Experts of a small language model: 2 picks a token.
Below are experts of layer 5 (counted from 0) of a mixture-of-experts language model. Rows are named router (the router's row for the expert), gate (a neuron's input weights, with its number), up (a neuron's input weights, with its number), down (a neuron's output weights, with its number) and show model dimensions 0-127. Each number is 128 + 32 x the weight over its row's rms, rounded and kept within 0 to 255. Numbers have three digits each.
Before each expert's rows: "gets" lists some tokens that make up at least twice as much of what it gets as of all text; "raises" lists some tokens whose logits its average output raises strongly, later layers aside. This comes from a sample of Wikipedia text that the model never trained on. Tokens count by the router's weight.

# expert 3
gets: "\"", ")", " 0", "ia", " ", "."
raises: ";", ":", " as", "\n", " in"
router:197154153131148163066107126061182145124107109082107109161103127167123147160102133157098109057150112124168141107120129179149106128116163079089116136084144124113126082148115093124113189184117137056120120123088179132160191107143053095146183095117163161133134125105112168167140148095107038126207137170128113121093093139161133070108093134135130129124109085071137171143115132122148135107106
gate4:130105113161137125127147169149121134113146112070133175132056137132099125108096097092124065125135209101131125114121111121160120115128138142136104121189116145144138097104175069168125136212132161138159133154196165096180084121133106091113075092140170098135177112065130127207153117130106160136158065164114095152073117118130150048133081118100103116110127162085080152157097106147126158078178
up4:132116134149166118113132187120141126143123119098157113096152171098088175120101087170127073113094193153121094165160111105095072120121090118108117104159082128131138103096172062166115143100104184114147155142175197115142150149111088074116124082150189135191185102129131179168098173145131135141166072160129080129130105119154181076108106097061125129127092182100079115094136097133157098098173
down4:121136149083120131145111108088123066143081168113140102101148089118106156074140066093157197122161139116137102155123207100072134141140094151159094122130096130150138145146127107181063142077130071137093092109166120130093124180132196131172184132113166178102158138101134088088148144149157120150128184083165123117139158127058131174152111140158104173136141104146154108082141159109185169200154

# expert 5
gets: "-", "|", "c", "n", "v", " "
raises: "-", "=", ".", "O", "C", "T"
router:146180163198098131148146146182161126094165134136142149153117093112115105165134168129107098083109146074067179148136093060183107151155132092121138000116145118143078091163101109124128079170157126120129153136112152099140136132171132168092123087166110137178063162104160092096119138167129154086113109153092140161140146099100108104121152094156149087119073106169121126104075154148092146129179
gate2:073166073113122127096184205097112127109153104142191136119116075123090119117122139133135133099115146155153131163136165076216116184073066185185129153096095103133103111078137129129171103168155153136116152089112158156168134073174096094139135127164078117141104109135148096074137125087146125141194188150125130120117143092173135100100069115162122144119073119187175144099116137116121124123175
up2:199125152202155183155127129145148106081114109120203122092172079093181132163127089103055134122111106160087123177150134163106149102133154082131143072124122133151108108093115113131144177164191128138100112149150104080179117095064145118080099178113179127106137164149201153138172124127107155123104091146137122157116139156091153158122151132092141138109084143123119149149193084167181076101160
down2:072143112132085175079193192146098150076124111086109186101156129116128143126164123136165142111071086174086130127108135140180128135142147108065124122192126159135104095136092118106142136107184077155143125132149114103132096086135176148052100157124130145146073139148170113176122126138189131158091093116142218163117147100134157093167144048123122191082119144159120147134127064134144125151134

# expert 13
gets: "\n", ".", "s.", "==", "===", " =="
raises: "\n", "In", "|", " In", "-", " |"
router:089163089109153135101094061142107107130125171080082145151117092091146075100140130153104068173179131133105060114116098154159095109136152167079165125116149108096146092150106159158136152128116185121058135159114122124097152180115079135158192104082121079108134089124105170129092162182170135080088107114155123053137107115191129131084151126105092126109156148116047130103175170151144146142130
gate6:118145126156089140122119114214159158046116094127104128099134077151170114131159153139131083117167105128171137105188157114141161116104126122154160135117133114114146125156099109071098152089066121101187082120102168122126070137135096127167102097125100166113136091142116143064107085158139107101159198123147162063135148167184151166138085144133161131126104082180103128066044101082168127171122
up6:147102107117156103138109133126124100118103173093165110202127139078147143102109115155106144092057161132107134121105107095111112122131114173108106137178100133160132114144238124181151142163130167169122183104080081061155085163130181147173118143136089062173147128097126113164139123095133146132105041081126129162128080097045140133132152109114105137087137190097108102110147156121143073131154
down6:162127149150133075136170113089121175141151108200150130092109161188081151132179170111130120136121184070141155140113135117104150179157152113098066174094116128098118171074107166136108121114137108120100162157147076171139085126167112156137067176146125166178139141120091141142118156084125154159128163163108108146120144100176090110137172129133215069170140117149127182185112107155169085059117

# expert 10
gets: " of", " and", " in", " with", " by", " from"
raises: " the", " their", " a", " his", " them.", " her"
router:074126055118151076128157164124099102128158137173147066122144108160152077149088127122130189123147106060086115111062098140054108096158119130143132179124101104108092162111150144124179120099165106124122121140099129111135178056118129133102134142151156088121172110100150146162096149125158083197122101127073097133135124121096126067162152112166105080113131106077112127100169111184118159161221
gate4:127126100185065170150109127147143140157097117092166155104139145082141143134143173141142159137082161142148083148117133110086074103152103130168129131098123169104115192081139104128102121142089125093174173132137118132056107156147114104144154117128116112103173155110108153212114078138129127089168163189211114094143095088135172023119167152154091182116080092073125120147116115087106124103151
up4:046147102094148165126168141134123169117129150115107115132169131136119079130119136194122131118126162140123113141130130101094119140160075153171127147134089128135211099138102158111150154054144073131162134118113124165133118147197103204195173126179068151068115170080086178136181116145117129157166103195146099135122176146140130111083119082146132119172140093095100119144088080097159084086145
down4:134119113106094171171154184150129131124142127123119139070156135132149112148167133138154149069113101171118107066161063119085145063112117110097140069108115101162099088078115122118084115110098133185097134101113100122203110125128063119140155180096140128122157152144118116047177145185092150175159095149121070089130153152106086198105072167102100073179145106112170133107118104124095123121093